config = dict(
    n_layer=14,
    d_model=224,
    d_expert=64,
    moe_layers=[0, 1, 2, 3, 4, 5, 6, 7, 8, 9, 10, 11, 12, 13],
    normalize_top_k=True,
    routed_scale=1.0,
    balance_loss=0.0052,
    lr_router=0.00283,
    vocab_size=2144,
    tie_embeddings=False,
    optimizer='muon_variant',
    batch_tokens=[65536, 131072, 262144],
    seq_len=512,
)
Below are experts of layer 7 (counted from 0) of a mixture-of-experts language model. Rows are named router (the router's row for the expert), gate (a neuron's input weights, with its number), up (a neuron's input weights, with its number), down (a neuron's output weights, with its number) and show model dimensions 0-223. Each number is 500 + 25 x the weight over its row's rms, rounded and kept within 0 to 999. Numbers have three digits each.
After each expert's rows: a language model's description of what the expert responds to. This comes from a sample of Wikipedia text that the model never trained on.

# expert 57
router:468464543526495479466458489473479528480501505455499547546496519467466505546490506473519487473472500485499476505508535486497485481480474539487542541544481508512490490502543486548540479501498536545520477521515470527466505471474521471521489486534477481512482506455484464464523483500493497471531481491463547544485513524490498522524484476500500480515506466480503518517529523489476491491491508494533471490520495484547466508474532490512458522505479486550550508471503461507481531479511514543477446527482483523519504485510487478500474464492485494490533493473454472533480499497507463502484519474486514478502466437533520503526462445513511505486518509550501497467477461497531478492521
gate1:523516482499492487509555511523487503541443488493506514537489478494544503480504474508511491480518522516546558501470531455461517505501485479488524476504473500507521498499500461513481514450515542506532487514490502479555483496491485504513464545528531497523474494535488482503475476503490530480531477485486523526543517426509475466498503528525562478492487488514483515486473542509520554484530451509512474539482510510498495474491513496526481463544525460503483505536501528519477502493509526513519474502466486480467522463501487488480487472526528496498500504497442478528488508527482506543498500522500508548528509471556466482481501559517538488526503499515509481546466530461507468524530
up1:484504535495515480516501481459505474514524513459472471464492526484508503503529459507525525539504503489512499475507441522531515496512481492476458463551542548510508504520518538517540528513479481515475530499506534536508521477479516485502530506475475557556521523475500482518526503516543480558535531502483515495488444551495476523494520483472475480512516483507465484512515486484470473522470505507577528510486483481451507534440459540457460503506484504490484460494514472492505480486517475479498497467486476530499486488489486487491517487485489484481452493522541475497492543543494517492484554489508452513480483499498495523470517484496496491494512509490505480453515500455532536511506
down1:486487500473484529505529552491561516504491501506493511526532511565456461514507483529469535527459494527485485559526528497511432477501535522513448501479467484536534518522473470495486492515486525436515505486509515504497504491560522486504540487485476490506515496524497483491487511505503519498479481491476506443482472476495545503538486537526484508503505496508525533519477465535476501518496506453506525528478504522497512492486488484441491543451504497518573499505491542448507524519521496475480538503587507467521477504522513468508492502497497461518525507488509465508540500466509460483497484488523510455523517481526500491499488487474483499472520515485483490489512518521497474480507
It responds to: Commas and and joining items in lists, often fused to word endings like s, e, es, as in companies, musicians, newborns.

# expert 23
router:481545459539508435524489487532482509512486522504476489475464523490491515497465492520480491500517479484460493472489494536532508479467504523510473500503498517486525458547500470456450512495518506539468503442531500455524473501520494503511472519530463474481527455481465538531475515510519477464519476481477485483511499485469533456485539511497542521516499488486499531483513480498489545525503491483502521512495460496444491498512472519499468523510534547490519533455501494472542481473493471515528478524463522496492507484497513456511520469470488479527506535517517513481468511532527480489502506477488494514471467554495448517515510502498476528544530469482552472535507474517501462540525
gate0:475497495495501475486494494505463484514494542509473467470512498511461527509511510525478515501550488553545505478482459500562488520464493506509503527493486526508479490539460507453470492539513470490504529457448496475551510510501513474456471476550466487478469488445523493475481560541524499497493480519455542493507511489511498482530533536462498514482475489516477520539496504513507511501539503518519466495470513454508506521511466555499514516495502506494488492468512461516492506521497503490474545536540486531535524499443470509505519502510486464514532532475517479491504476514450514487512517502501461482494497523509537452464487479457531520535510497490522452504485514492539488467487
up0:543469495455444472490533528501495509526491512497492517492526480522511529521476493496515507507488502535500512546522472539495456524479516501483523506521550461522517506523502526474538489471459555515491532533458519492454512480515501512503479514501474479522495544500530496511492498504503454502485518538522537500481504457523493499487485491512498498547475520456475493462499483521483523460508492524517497509455465515510525425456509503454484481461516492483505516547529497473482468520505484514506436510458518459444507451486499492475492557527497510481466510484508470524486518465532484447468457506511508508500484513467485497507509527462479458521512500469523476519524496510482508471482
down0:518544561468478488512513475484501486524483503490515525482490481488486515479534501533384500496523538511489512520507501479494512483494495482505535492442461548504546517497487547560541513509490473538505485477508519508502468479503499500505502463496521533539470503482536557500526509489535512482521511445475477490506501497516512490506533475496474496463515488510536519514472493559483529499467498502480523533480434490492526530511491500467485495500498498524436459529495487539461519476493502504501467489528492474517524525516491508505480501483491524509517538518469488500481506478454498514527530489525525503476495486481483533470495457525536540484490503522531484487475503558470491504512
It responds to: Single capital or lowercase letters, mostly n, l, h, r, opening a word after a space, such as n-arrow, n-mi, H-aight, fl.

# expert 9
router:503481484485509522510488512571489526483479517500564507436479474486467489490532517481489505479516524502499492519448530490492491500504490470521513483510537530504495507469484521546512494543535464516501457535478543534547483490501491446477498487485535521508504510520464476460488556476538481515491499518486507524542469563489507526483509528516488496491470539544475525475497500520511494471489464477519466468477501434490536504488502484488486455474476490513501506478513484483482487519481520463555497518472526486461488494492515481477511493508480474466543532539474492513512521490489468457501530485443501504498449502522502518514509480480537487491493521497480493536505494432504504475476
gate1:484498442504530545495548483516519483496495479456458565557485481509509488514528504486481536543495474477516561499457493489508546588495461461469527522508485503499491516509509489530462538544499503464514532504502495512449501475502504461463522502500502498532503524483461498468466486482519475484483479523552511519475477465522499513496516513455491495557527528497538471501480511503497497526504464520519522523532479479484486513504502471511534490483504475525477506481541516497521524511522490534523473512527500547517518484500478462504510526463499507496474494480543524517490478483487524506470522470491491507522520468540539528524513500512547450499509507537492517535510501482494510475527
up1:534499523491542495511461513535532551530521513448508513477526469520535469463507508449509492505516487473528507514492561487521479498515512472544530519502499502541507499506477537502484546533511511520501470468485513494514509486481520571529524492467473485498473520496483500471494524481478488491508472529540509491481482521512508464498513530508485479499484536488498468510493475529487480511471509504459520495541500528509516506465516492415520539456538526482501476475516463516473497473571540478478473536509477498511494500503486533496508490515472521470496510509487503498547555497496485481490505528477507508481486467563480497493549537528463509516484495502515497536444489543518486480485
down1:526539502494536445499559498509472489502489494523508527495441472488515553468552503497461490491491468511476505477521482490489507549488495457485500516484526477502487528482452496477537458499519461487494512471519497499482523521542495510501490439519515494477517544499526493461522499516540494529474476484501529477489470525477536532494462508515515480476540464522488561503508465490523542544500483510491468494474483464495531500488484557507556462509429472479486550516479458488500450532478485497490478502511476500481532507504509505498493509535534504482490515499493515475558524532476501537494522484479485498484506488503524496512530475512528471463499511505516462520529524534501499492505
It responds to: Suffix pieces closing adjectives and past participles, such as suspic-ious, unintent-ional, charg-ed, econom-ic, Med-ical, often before -ly, to or by.

# expert 11
router:477482526498488467490538512486525482489515497519484510476469529492489501471523535471502523472508535459521463480552481540537479477532505463434478479470486493467491501474540516467516467468476530473482459506533527452546487518503465473478507501506522479500476482515500531486525512517469508444461469507490517480516472493486477455509483490526537507507438466477483536514509489450503517517520535513475528534484516515528475468543517483488544492474500488508494542499514488538542481497513499448475499486484481479516472468474467488504518530507538487494463527493489524484501485475498545478500506525515528505542474492549489521465461523525524470523508462485494510487473518466524467511505
gate4:486495533500542489511476526500552511495503510460535501505557494476446455518484516468477507537483539512514485500478445483495517537522456467475474538472506522460584509491557493507474484500484513476522590490511502485503545474504496480486507484504489464506518514526514508501490519481441459485482500497541480486472480514486510475508505476535479506481479507519538512536484465520484490507474488535484502526507472489506534535518482483524506530475480494503508506524490469552518525460510514512474486518512531526538503535520474509503548515468528499479501473498443480475485475505489467484482479493484502523490465536481487488489486509541499517496516472484473492466509517467544512481461
up4:454467504482488527527458525532502518472496468504513483487541502471484484498442442553511499512496483510517485516458498462510466506479466501467509504487484479547491512556526503450480484469487509503511495479482491484524479480535509497491508486477522512475493464485496497509501522487453459511457455529500543490545516501488489476495496513508493486498467489525491521526487485496498485513424512435536511522524478522514454527485492520492536462463523484487537513465444506487547463483532485467491501508532459461483508489540487531495484500518518438505503512510528515514546482492506490473471476525466505500499484511519487515488508516519437490518459508516481491479479506549484515477475
down4:532502442532499474499529493496500499489541485467497497462482499475556507524450462519568494504516485478502498531481487485502540491487450514515498495516518524517516538554531485508535489522497464498509501465490529439530516501535484489514502499512525514542472488493521502495505523512528508481479531494461489527454504484484510457507413450458492481474520470488486466480503502467495467564479525496532531484490503491508498500507553527512530462489479490482493551503529442555460456494489489470507474464463510479518529496500473488495514518465500506480514504465514479476460492478482484495510450501483515489483509505504482519503492490455464517507494498520476520490535481502482504505529
It responds to: Middle pieces and whole words of capitalized names, teams, places and titles, often in lists or tables, such as G-ate-way, Gr-and Bank, France.

# expert 20
router:539512481453549512515501524480498468519512446523490486473464484467473523487490448489516526512472517519470504509472496523471504488456477500507476511489523520523512505490491536531445514515465460500499505511495510516478464500488498528469487511481488476515555476564528527573517552485508502484564524554489458518502524440490505509518513483522510469469468530464491488447498519538523469521531519481521516501460508500491527507530505526559455503508473483491488517499549520503469478501518467472484467501447517512468516500517486487489514506528489475502518487517468512458499519514494479494499506468511485491505505492542523484524531517533479505527501485538542473471520492484501522511492
gate2:493458501488517512486494526519503496513478518507497469539472508506504510485502486522538532522500497475454504473504527500462503475517507474507474484491506442487506495466462500469507492473531460504546487517469459486506485480454492490496469478440478487523483487495502543478503506479476509489476523489538541533544486533496512539518475493533535468488477508506503500517511468549506519555510512500476499553504506480494500510549509480493495531480492483459507486473478525454517451477495526484508509500505512499499527495523522540560469504501459482508540463522491506462531492540486515554510459495502517477505500487475508516494535495496593501522507419497492528467435501492518507510485
up2:529540517511466520475485521466554477483499515494544516477565484533469518555460513525472510539482490513504496514487501512457446491488517472507511488534567498495529513508465521516466504524524488501529517485514520466470522496526491482502505479541530497498471472469540511443506493497525518481467482480501512552497466550470501532511470493512559518508492496476465468556494507482503535521493481509489504492480494508514495478508489508469515506533514520479512484482515447549497514547528494500479522464477486491477513480478508524525451539495513474505494507520515497489497510480553550529461506483516468486486540489540496486495518543500500470495526512506475499463545490527521464468482
down2:546506478486499497517530503445487504483526497472527521462521542483459525481472526512524451531552512511488484547494504466481524474508469524503442524507482489519490495486523503504493531478467521529525501491479528494486488486516498506510523478491525501541482512466471515463519507506489531522491514535472513478539463503540533461494487508437497531477446512491479506507527518513472495473494499494468495508446563506514526498505531488487520466545467489481491486554526489484477529523507526495499433469513492489523516492489529520490521479523463525494523484460528460507427502485492504517488467456465537474523518481481537528543493477538479546499496517496479496483493490475493502483521
It responds to: Word pieces inside Latin taxonomic names and scientific terms, such as Cerambyc(id)ae, S(c)ientific, Subsp(ec)ies, plus stems like mod, loc, reg.

# expert 18
router:513517470524524492539484462493496491505491490500487499538505489503538515457466504473554469464451520459504470484516518498438527492463518506498521513503526499472520534503457509503513485552509546518506504500497429482524501543493471485529515505418501500489510551500534484512494481497472517506471482543493497551476496508505485511481547484470531505483509523500501487527477485490475475489441497467525501495547492457480520515492475487490497524477527498493523482513495474502527528520479457505487480510517468494470518473480505482474514508460505502509501461504496448555494515490483456470479516516494548466548511556504470499537526506495502527451536471475503491520493463521478489500528
gate2:449496515506525509474485486466524498457523519499470520492490527491476497503482488479448513479479510502492489459530497512495482489506526501475501516470496519515527498526516465537478537488481508483535549502495537485520524495495534507493480529488460473486492494492534531518505525492541538500475497532498506488513491474495538510487503504457525504523448538481488526505464519481522464537519557543479491494509532530473544454505479476484532483454525444549490488512491507498554503522539541502446466496469476564458495507491535492560484511475492530487491491498504530519522532475517524470480498511522522511505542534499484483494469505490520511493526502525473475507470569501479446484499
up2:513509499488506528495524454509505471545478519456505461493528518492524516510469518507534498509517490547504518493530491512505550481503481491472494458533462507532523498497570499467538486487460500522481465528510509490480453522475470526526529509469503526557514531494470452524493460507530478496481494508508470543508491487513458479530508521521464526507482494494468526537448494555492525474508502501503483507534523514509470519505516494493545518475508492533490504513498528525504489499480461513538520476487467504541495520499509465478495492464530535507483493500501471455507482526468538500533495450516514468524436499481477488481454516502508497554465476526516517509467538501445510517461
down2:501499551500475534479465542456490507521484477500505526523554494484535536468490514500501542473545515508508522499509524479517540473497510504470492505519472469529486489484508557483483511529559459500494504463507551541493530479532451506473511440528514497515473466568469529513521499426508498470507516524541492458499489511519486496494553506493497568501524476509555487476482476498520522480479486538495520469494477494481510525493533511514504528514476509459511491494512513506519477492501554513504512469488497521493501516465527501496515519447524540471532481500475499476484491483498517506496490494525539517482496519486465513501506485529523504486458519522529559482513484526476490495465
It responds to: Middle syllables such as il, qu, u inside words and names, like comp-il-ed, head-qu-arters, contin-u-ity, plus of in "X of Y".

# expert 49
router:469470476519518460475427521514479485519522520479487490486485524494523507501496524497505512428489512502532482456490507514488503519465498503541462548501508503491501517527500451480507504497512450489495521501489445510549512474501528479477485511476546508500520505517546469475486448487512527522504512479501490525504506530524488551490492485486523525474536541513504487452485537499553515507536435481536489495508517513489479533467506499492498505480530504499534536483523470460468547518490484542493503494499512526504530443525489493510499486487500443551486525478528452531464502501492515508510524476530456509469525522517482513522508504465555492505534487459511482531506513485495479511464
gate0:496511501502541442495516523515517509501483502471508550537525510501495484502493450510508536500463512473528483564511505455470511533465486504514518480488516496475457514518486495483483472478514460477504510522465469511525449473465493480510584469440479550507457469506496493510509492526494489502515499538519483469494516492499523502496537540459490497500515442505508528518503546527540493493446498460522492497514497508492457486491480481512514546466515468491464477507493470509543450507493512518494505526485487501465524462499513493533507461479500508474504500512459500519511475511494526537462512501562506505499508494505531502520461482512472521442472445471495512498457494497489505481526
up0:445490512491529513452541498512500497456456515517520538475499513466546501502501520511445482554529494493507485456521500497513507443500460484442512488508523489552464488521514503493492532431499491493499508474509503503533487500490501518487538496515492507517509503501484480518492479492496498489495487521476499490525481474480525479509466504485525440479534508504514493517547465501509525514523471508510479535512489540492550540489496507497477493484489514526517488496506493507511462544507480479532464492516471539508522489520525503509533494527464487533459445528475446497456469515482513493563521471504506508515488492535559549472530523508559478537522514536482503494474493529501519543488
down0:519505560552482498491493497511448482492481465523525501454467504474508494491509513478512520567497551478530530476514489518482474497521489513496543492537485474491520517495519495480519474508505514484488496479515491461449516516485492507504509510516510542550482484518487507525443537501485509534508472491536542433479492467511541440478511541503486493512487502519558474500471519490458484504494518487488535526477510490495512451476531515507509516529519514466479499532510469476521553458525462496505562546530509495490453482516507509492480508481498478514519461469508502524493509460488485512553466531494459498482465520518529530484488506527520510493525515479542493549496516517519512509502
It responds to: Single consonants or consonant clusters starting or inside a word, such as r in headstrong, l in split, pr, v, m.

# expert 56
router:507474486511527460554514508489497527505521488505506522530511499517479524503490522533460482514496544503523481511516489507479487474485442502498509498479471522469509508482481529513523537484500518468472520510531508503529488501452515467519529501498528505518533501533489507522502500501473454506545474537463506498544486495512502453498495505510513532551450461484526526523520485506471523501492478505480491495520535526513536481480508468495508533464492518490487523549497541465477518552465533437561474465493522497552494529493533475527460479487504457527447514557491473457521503548508496485507474514506498534515489503501534466545536523442515476515490512505487518483508477513483452517503
gate0:469482505505499493502510523494496529492475508446541519506551501498527523529529540506511505489523520502497479487495516455530489567549479469485490499500531527450500439495511482498565515482521452520474485502481473523486512473508502513502519500493508472477503482521515505522477519480489490534486474530527479448510437524473512469503513501541471526536463470526492519500509498509491492548521450526473521507517487533516489467468493483534475488504531496504536460510501444550508493510513509453514475494505486522484486512527554491493555534498468547510480509473485497508533501521471550510505503553460498508530468515536472545513495514488470504479517505508526508521529466527482509520478
up0:537467435511556491546508533474511507481480505496514478524512531544505481505500479525494493509490515496453476500422510477459518544524505506468506510492479498492495534502543490486514535483475501539532467474472500496474519497517458493496503505516538486481488475537498501431465488484480471514486499519516510550505543523503473431494455485494464544523518514509493492475490492504547532488511485475495523505472497501469476512501481495502543492485463498548540512479472463499516480476491533473517517491554469522503533530497464510474509478533531534522525497541490514474459506493479505536510519529490484489478489463474454500507491515463466500508444489526483507495483522514513490459502
down0:482476487473518504464479494509532542497463491528490457468487513487506470518483475511525468515517523510497521528529467456507454493491558519484492469453491456530484524466490518498535535517467509528519495522517461515478505541511504515491479481441479497535521435526508522500526461509502483504522475432492499503518492551498520489529499515478545509515478496480486498506508541502544516519479510539517496470490546516494459469511498477490487517477488489534483522495500520498479511523509505477471515506513474510477464521552511535510475503527491543471458521507532525488524508490494485509478529455479498458516556446502552526492498545493505464498484497477527511526488508546468532467528
It responds to: Middle pieces of place and personal names, often Italian, Spanish, Portuguese or Japanese, such as Porto Aleg(re), Minneap(ol)is, Yosh(id)a, Ste, Canad.

# expert 28
router:504510494497473493487466535494455552494486497498481490526497493477470538527532485443487463500521529506503480535521478504501488522456513486509464530525475491491468508491528496500518477472533547504520487493538502509457496480474488506513482511501508454497498538472523504467497528514498496453466501475470487560504523561495539532507498526475479487527488495445532465538473530473478465516508525513526434530488502457539485520486496485503485510521478526505503494480502460455484485471493483487496493525472533515453509468511481490509480447532470519472480515470517487511483530533526501531531483462507503488509506477504494493473522445451539535472511540519508504491443538515532486502513
gate1:454485497487515508512522479469521505504505508494535474538507485510450485501474502473496493485497471508550496488494481497514463490542481485484467490470496450458508461444490524530544507472532508505520482562494481534458447485513471491515499513483458568526470518454512511462499507480493474530498549494515506464491503499504490495496506477477511549511527494501512493441497508477508510477492485490553517496506493496513481509461500502511499518526490536510477529475514503483517507470531540515488546500531500480486510509477570499546508495509487501544498484520468489495495427461514491483528522496501468569503528483468474466517505471520500481505482473453503483446514494522502457523495
up1:511459539507500502504481490537520512512478497495526528568492482464521520529491487502478453526465538524464510515506510525473472497527552547515490512510463483522494521478494536478499491498506533505519543456491494491481484495508505456484467524500496526553499517482483502474498499483522558478498517553493481490525532467477495538511501466506505516556490446472489557503523528492491478530472502462485510517481490513437488498535526522523503518509489479525486493480473493525463529508492488477508507468489537487483457475529453510527473498478476510555521495527512451514525503509481520484517520514480531513500483497485518524513460417461493477471528490520555519476516524504499490480520
down1:486448491482512513501497497527534484526507541506481539536488488475519398480547508489530519527476441517511473524534501538526471505533475496502504487471498476520534528487569520538514505515543532506535490486501522523487469463512489493507500501488520496530498460490536485489532524472492490462479536521509517491506511453535481485487480485494500518488494500495524480485521515490503496528501543507487482513470497497525518484459490502520493522506446529514524544460537466495503518499491501496486522498484448536481492459492492512514497488542474534510537503500498516529499487514483483524493514454491495507530453510532522498478490447503525483454509539525516504547474503447504428507479
It responds to: Colons after labels or titles (Born:, Platforms:, Total:), semicolons and periods, and linking words like of, by, for in lists.

# expert 2
router:518493553476478498477481497510462478519476490470489470491496470479471486503510493498465538517527485518434478507500476494483484506497470488524479499480558463477477514534526520475525466463493484474518500490479458460507510462481474476486482467476498529481499563474478477512498478491554516486519517481479465499510468500472504551527550476481516497488540506506499524458495486492531518527487499479502508497494494472495504515537473538502498522481548512462524506496480547470462504453492480502505558531473496495507507551540549542486532508501514483550496544528497551508506499543494462513467478495521493495505483458536464483511515554520498477515490470487536536497504510540523502495489
gate3:472486545506512499475528523480535480480481522489490465491498489512532511523517501516466523460535490528488462457536462460522477517528560481492415535442473531509520489499529496493459486459502467472492493471434461490451500468512512490485500509471513494534496473490494492474503555518501539520497522472501507503485487518539544507517467528486524502478492520533517506474510481507485505520533503499527511486474496522486501521484451489491456531493502488484524478509519536470504492479553526443508500479513476503489524497476511504497500484489471473531505476484545452492492493509458507512518479502552497533505500495492453479518515492501512490536481497500560461494541536489536537514492
up3:510560500514489515534495521541460462494483480508497478479510511516489466496497529508516541484477489512484441495489466514513541474510505467508460508552445503507465544503528505506490553543488508476456481522541543480510539507494528556479489514499494489509469467520491473511496475451470478503503479504496483498494510475524466499459508470480487527489518511480521490569541506503522510478537511495514462457473502448457521471513504463475468509496497496480514519467501474487486492526482508482502487498519518525523498478497517523504541535491483520509510470554496468504558488523547491468513453484501517503512498521487547470487495462495498533495498490523456465530480522474458486460520
down3:514521518484481469512443484492499548494499509470519508466462482480468493535523521509471514482534524490507516522480545512494494466520486492546518479506532460517495503519495526512531450530522509517507495497507508510490518474522505530523468490480515537503499512510455508479498459484486475535458481459499432473477492518545450527480514480474472511537460520520470502516486508525499471551563488491491494475517499478496513469548504545494490512509556471478556542479503515501536538487538500526504482509482515524478525478500489465504467499521506481531492485512508494490513495465485490424465485514499471482468473501502508501557516487533485516519557511537497499491495508540515516553486
It responds to: Opening pieces of longer words, often verbs or nouns in album and film articles, such as Re(leased), pre(ced)ed, epis(odes), st(ories).

# expert 46
router:489510483533489436541517499512446496524514529475469477498475490494530488506491543487484486525525506529469507483510502501531452478462521501485494497518524512488530506503466501492540481499507565497464482485512464480501491538496469473539515492484523481509559518517463485541487492501481496508502492490517507531485462483491466474502476462529521493458451495514509504551539472470522500478462513504501519493496522497498469442506511514455526489510497561525504545521478438507525495491489495503507540524479502523546475481501491498482499506528514548518450496472501504480465478495522494551460452450499484524484503537509520474523502540486480544504461489496483481515448502500514482467533
gate0:484514505481476509460497543484500549457483496502488491481546489504469494495483468540448530519489544519493475447490502482464483505505471492538533514484506470525485505482504513489522555460526523473532522498496504491492487514489489535505496519492512546528507480559486514493508492522516507539471502525519511509521493502497511513511501469527505476518503502462522490491531463482474513506536525523552549519506538518521495475496487480478506509505473424473497515517534525548480521481541511511508487433491441529495445517526495481556491496462530531464474486502458480493429529499497470504499477502480506493493498460486514472474492502498499456453509536487453498511536499494481485483508
up0:499522484521521504494537496487450487513550504440515493509495530513475581480487463528501536550482526508481501505460526495509503498506466478498485464476495557487521466495483532495467494479493517508543522466503486484508466518500484511470504516531488524483509475563504522511510519510557484479469493538491498527484501514501499466500458519526529498516493493518516486527470508476488476526522465534493477501509553466524503465506510506520463513533491490507472467536541472496512491491541507506480530525515492499477523510523473527527451526477485539499531471503494512483496502485564519493517444467535454561437482475494502494473519507494478513482449517489520507491492545479490482520505
down0:528536522477478481489481501537455495522524457463536491471506469510531481473525504504512522522483495509509510487470458507440475527512470499528509507503510477519483487485500490479512469492497490536496486493486512434511498531515480530524501522466499488523524510514460527461483526490495461535477511522483513480514553482511507537528495508503537530510546493470562521463478537476484473489521504538488501495466456489465523502510539479503462449493563457495489518529488459533456492501544514483487476495516510521528492515536499537511494506523511498498525542515477549546452510506546505485508472525498519493486491488486471485523554463492509483491490526484452479492445501480528486476491
It responds to: First pieces of given names and places after a capital letter, often in tables and rosters, such as Mich, Dan, Geor, On-tario, and verbs like served.

# expert 19
router:493456585553484487513502530555519515475491513489529543490523518476495486541487453574482488477500494526492548476533526483509500475497497498515450524528467515512484509530517484526513538528485496484522500515533468489518545470475460497568464497497506484445500512507492474518468518484460502494453477490480530522510525516490498514496475474513487480533530486504482495521500454543488504502520493547494534522504476499479508490526508512561473500487490494469480500527478494510485499525505527526458504505492518492504485488518491480474458502494526473456526518532480509477496461479524486504485481534500553497520498532420480493525517484500556508503479512508482501532507504481486478517513
gate1:467524538494521470490499523552485496482480497539490484523513487486510503499529515466485483535529479487522484560490521529450502509511510503521511460518499489492488504502529490531501527578494510501469506490534521491530494525473508485516454455476483497513524512550455489477520495480495502539476489495485495518508477472502567509497509477494463501488503499556516475514518500548529480492530477552478496486463515503506528506469547524485553494477529482474484509530487465518544487527473524512513469460520461495523524491500454523479540514444472489522498529500518459507494499495496478499492501500481429536493537472536530517475490537511474512468485472542507463520502526501524509461478
up1:511523493533479488505483454524523495508509536476490459481555491514508519514505517564511494480526499490472510506480474482500524465453534496535500536505509507505463496461510487499517485495548513460536481495494510481514488510488460486476550514552512482491475434474508496471473478502481493467486516516473491504507479512512498521464485522512526532474449476477472524486502496515515496512472492541512475501516467465533524502563483470511464484533546541530491516481468539509500493456451489511517516470516560470471456508458495507496494490500476429523458453487495514464502516460496477517499495533539484496519471498510477495519467503479505507521516516478461452519478526493478505520482
down1:521518465504511465527512545524466465475495500505521463468521514483574506536486555479525508472543529487538483521493461493529482483473501496506517448528529515462506474500540476524460512515470480488504472509484500476517496522485517500502510486513470521510563502550505457545496496477496537499515507544493524485524471506533482514532462476477501498506478486484480518490479526465471510511505515529500466529508497472503499492468489501507480498494556450488484487525517488504534486456512530483521506483500524508479499482488508508510503455478518478546443490481551509471495471504415463499491527492487513498495543494519515543523508500493477478481540451487546490521537523493497460509504
It responds to: Plural suffixes closing a noun, mostly s and es, also ers, ations, ings, such as call-ups, changes, episodes.

# expert 45
router:516487521502474472527520486469516456465501504479479542504490504509502515519456505494474446514458495487454470419542502497512484504512545509457490535494466458542472528507535506510484493473469476492463501493513494506521466537513507495450501452527532496527485490465479508518546510516507523505516506522500456481480556540536511467494530520471491516482524483494505514523481505480512558502519504504490461475535477494511503472487491522477503502508526511556527533458520503498475506489498521519550511499474529488509516536509500491478469526508510542528481521499488476526516489493495478505494486490454509484513519529487523551490484468509462491463443471469506533495534508488547505467444
gate1:473485518514491518486518472494497507497483532506502478470510517472494488491523490481534505502494475482492512455472530474501504524498525527483480538487529533499486454522527530492477504522459493478507519468473481538492525506470527523530482510492498504523567500529513557492535484491495455496539500500455496514535490555512509517505457525508503524535547506527484469528495507525481517539506506467499529476505499527557504450541475486497521502474505515523523496494473523466570507553529468490494490535541537509505508518483496473485473492525522498483475555426459457489486499513518468485473509489490455481515514520461507520530481481540529514516475508528535484513516530558521475494499
up1:488482491451503465476479482486497486506478463530502508460476497520502472493505455442518475462457496512467542471491483472443492494507489481470534502474491470498481533488492497487504499531475520532465535471497490504507527493448492495539447517474490546478524515512500453520528513482476582495455499502512485466508542545485487485521473502429581494494523507490508498485503470509485532485466512519450508489511526460475518523524521523482535478530517495559513480489533472505459512531468509504493498526519531504527510477507513508455516493459532520468491505489512483527495518497493469489521553492513476495512528495478499498505516506477501473561505498522489487496509516494505484472513
down1:517485492513463500512486502495491508493527527476485466446500474478510476487495490490558499500483513488468536495458498496475503542527450480505492432517509443463499511508526510501465482526538482502441462479513526502510495447482494456510498538527510468504474508511463536482486521516520494541499509455488506534501487534464519502536490459490461495494480485465489526470469504518507515509491494502472507509482528508529544446539499526547504460495503462544519478458513481524499498552536514514503527539489501491492473465455474512505524476489456484509497505507542458497504509515465452497509493492502473508529527506495519452527544510495510477497510502445502499525461488515547476467495
It responds to: Month names and early before years, as in In July 2018 or died in August 1754, plus date commas, and in age ranges, table pipes.

# expert 37
router:487478529477492558484489527460504484541521500496548479480497483519492498494490509549525511471545498541490524502481469516488522508488513514518526538511502496529493534570500506488526490507473502479456489447488470536492525473487469505517477521517535477469482484481502489508509515497517545543449524476458482520522522502472466482524498494504494470447554511468481507527497474519468512485510475522518486525497506491491511496528507493492505497521523513506512466541490491505552518518518457468446512497521522504528494521457468466487486505502498499462565488531483509456499508502486518494522457496512509455503466485442516500535511470471511499505485516478474568493477420484517500475495
gate0:560524549539457468521492547526494510494509481540512526484489482486500489471475501504485514493519498487538534469501513510487473469533500490482472464498512491552457511503514473528468492468482464495509544480527563537487507511525483501550486511492489476499487530499468520482502527484538502534475524509489474453516475544481468533512508506509522493547516508487470443477459467540531477525480483532499497472493477518514483539538523522499508511486524499493479489481525553499480487489523483455482512545512481507517504542526469493522511517461475491494475541475526514436512479480549495518502491523471522487495489489525486533479459449534472494545502491522484542505520520507494481505493
up0:532527563537545469457517582521491513470525497479476494513527497526511508540481503494468485509480479535445494520502500531483495525535480496514505515513460494541511487480518493518504504511513524540467504518480538475483484516483490508521547472509534495486494522522538474474499484491465516502508452489528517491508463461470497478508481497475426519519494508506475507527482471474511513513457480496509499475520507528520491542557526477493512517477523511449490519556482474492485529496507458503523498465507515491499526448533509498463480515543501485526486510528506475542482503502509507532493541503431495522498475503472496488532473495492526519464491500499463469513480507449493533455495
down0:495480545523505495470472552496546493475487487531470497525499486531518535517556469514483510500508493481492503478508501449493484487521497514528501528551504480504477525555514503576486478467472445469489511483499507533452494461524511478456479532493483516514471534483510453469505499466515523471495531533470522499509503461473517469507516515476490500494522489509514486494476522508480495482508494520503517517490526476519492502507496531470514508520491545496510510537509481466487519519484538518476524445511469496498534513481493477494477460467462481475486510526459532477517444556524534480513495511535527456531457453522503455543487492473484491504501457530538504482495507516513450509521
It responds to: Final pieces of labels before colons or heading marks in infoboxes and lists, such as Eccentricity:, Stable release:, ==See also==.

# expert 24
router:504547505507537493484511511539512484519503493536510462482485500486485487451445468530455492489536477450524499493483487502502537454487487507464490497488533501486488479474501513504477462508475507478511500524442489459523515488505511501510517486473505538492555508516473468540522448474528495481518526487505488483514492473472535493482512469523504539495512521466541496483493555537492469466517462455521523464522512488563495523497490478500479503474492493476525479489521528467481498521477477569517463491505453522469471540517479519507506519495508470533515527452549498539480489511513480550509495460514470517503553501520490528489529555501470491513513505518517531469485524496481511506529
gate3:494510525447529512494523536501503493525478539486553502507551518527481485499483478524490486477533509549431521500457532445503487508504511494531539456475529503483496527499487501502461531541502522470482486553524453471495534500507483469501479519463546473526483508501477439482504501537475535507514518496506478536505511457514515503530536517473506487523494479506512461474439510484501532530490457512522514479521515514482477485471554524505497535509491508502533468491458525474495527509465515535525519502497494504517528479513517503483527488459505533488481478506509440485505521539491516450491499484477465513474515478487503500470483496518456542501491520514512522488487485484441533479517
up3:484498532498494493544526517492557496539495502515477451530461478480501511487499513496471479467474508545496548506494523487493491518522496526498511497526484482495555494496443477500498480495519526499517471515505507433493445468443480573506521475570551502473486539496497482516510502538464511537515478492476538461460469513472505522515505489481492522496459557478513520509510481505540500427516500518533519503468452522484513533478523481497453505514470494467516497503503493564494510501513486503500534513468496475516526495500530502488521474521469502487557495454487484506511516494503487491495495516499486541490478500503490506491514529525469527498492465486518504510522480492537526456530
down3:529526491523506456520534451507521483480522474526450491488541440485501487496514489435565495463490474494548489478527530523474514474477520466509491496480484513522474507529497475442540463495538507498502508499517545466488482531502498473502514455485500484502477505510503508504523497453478529482513470479485503526480497527533491519574563505464472451454506501504527509453502509520512523515468504499544489514543517544505487545505494534481517489525489497509513488484528516478471492499466555503490523509537514484510473512443542528472509521491482517448516522505520495500487477522465496482502509529505542483526500497496501541523519485501487470497497500503446499492475481512493474491490
It responds to: First letter or opening piece of a common word after the, a, and, like c-ouncil, d-amage, b-reaker, Arch-d-iocese.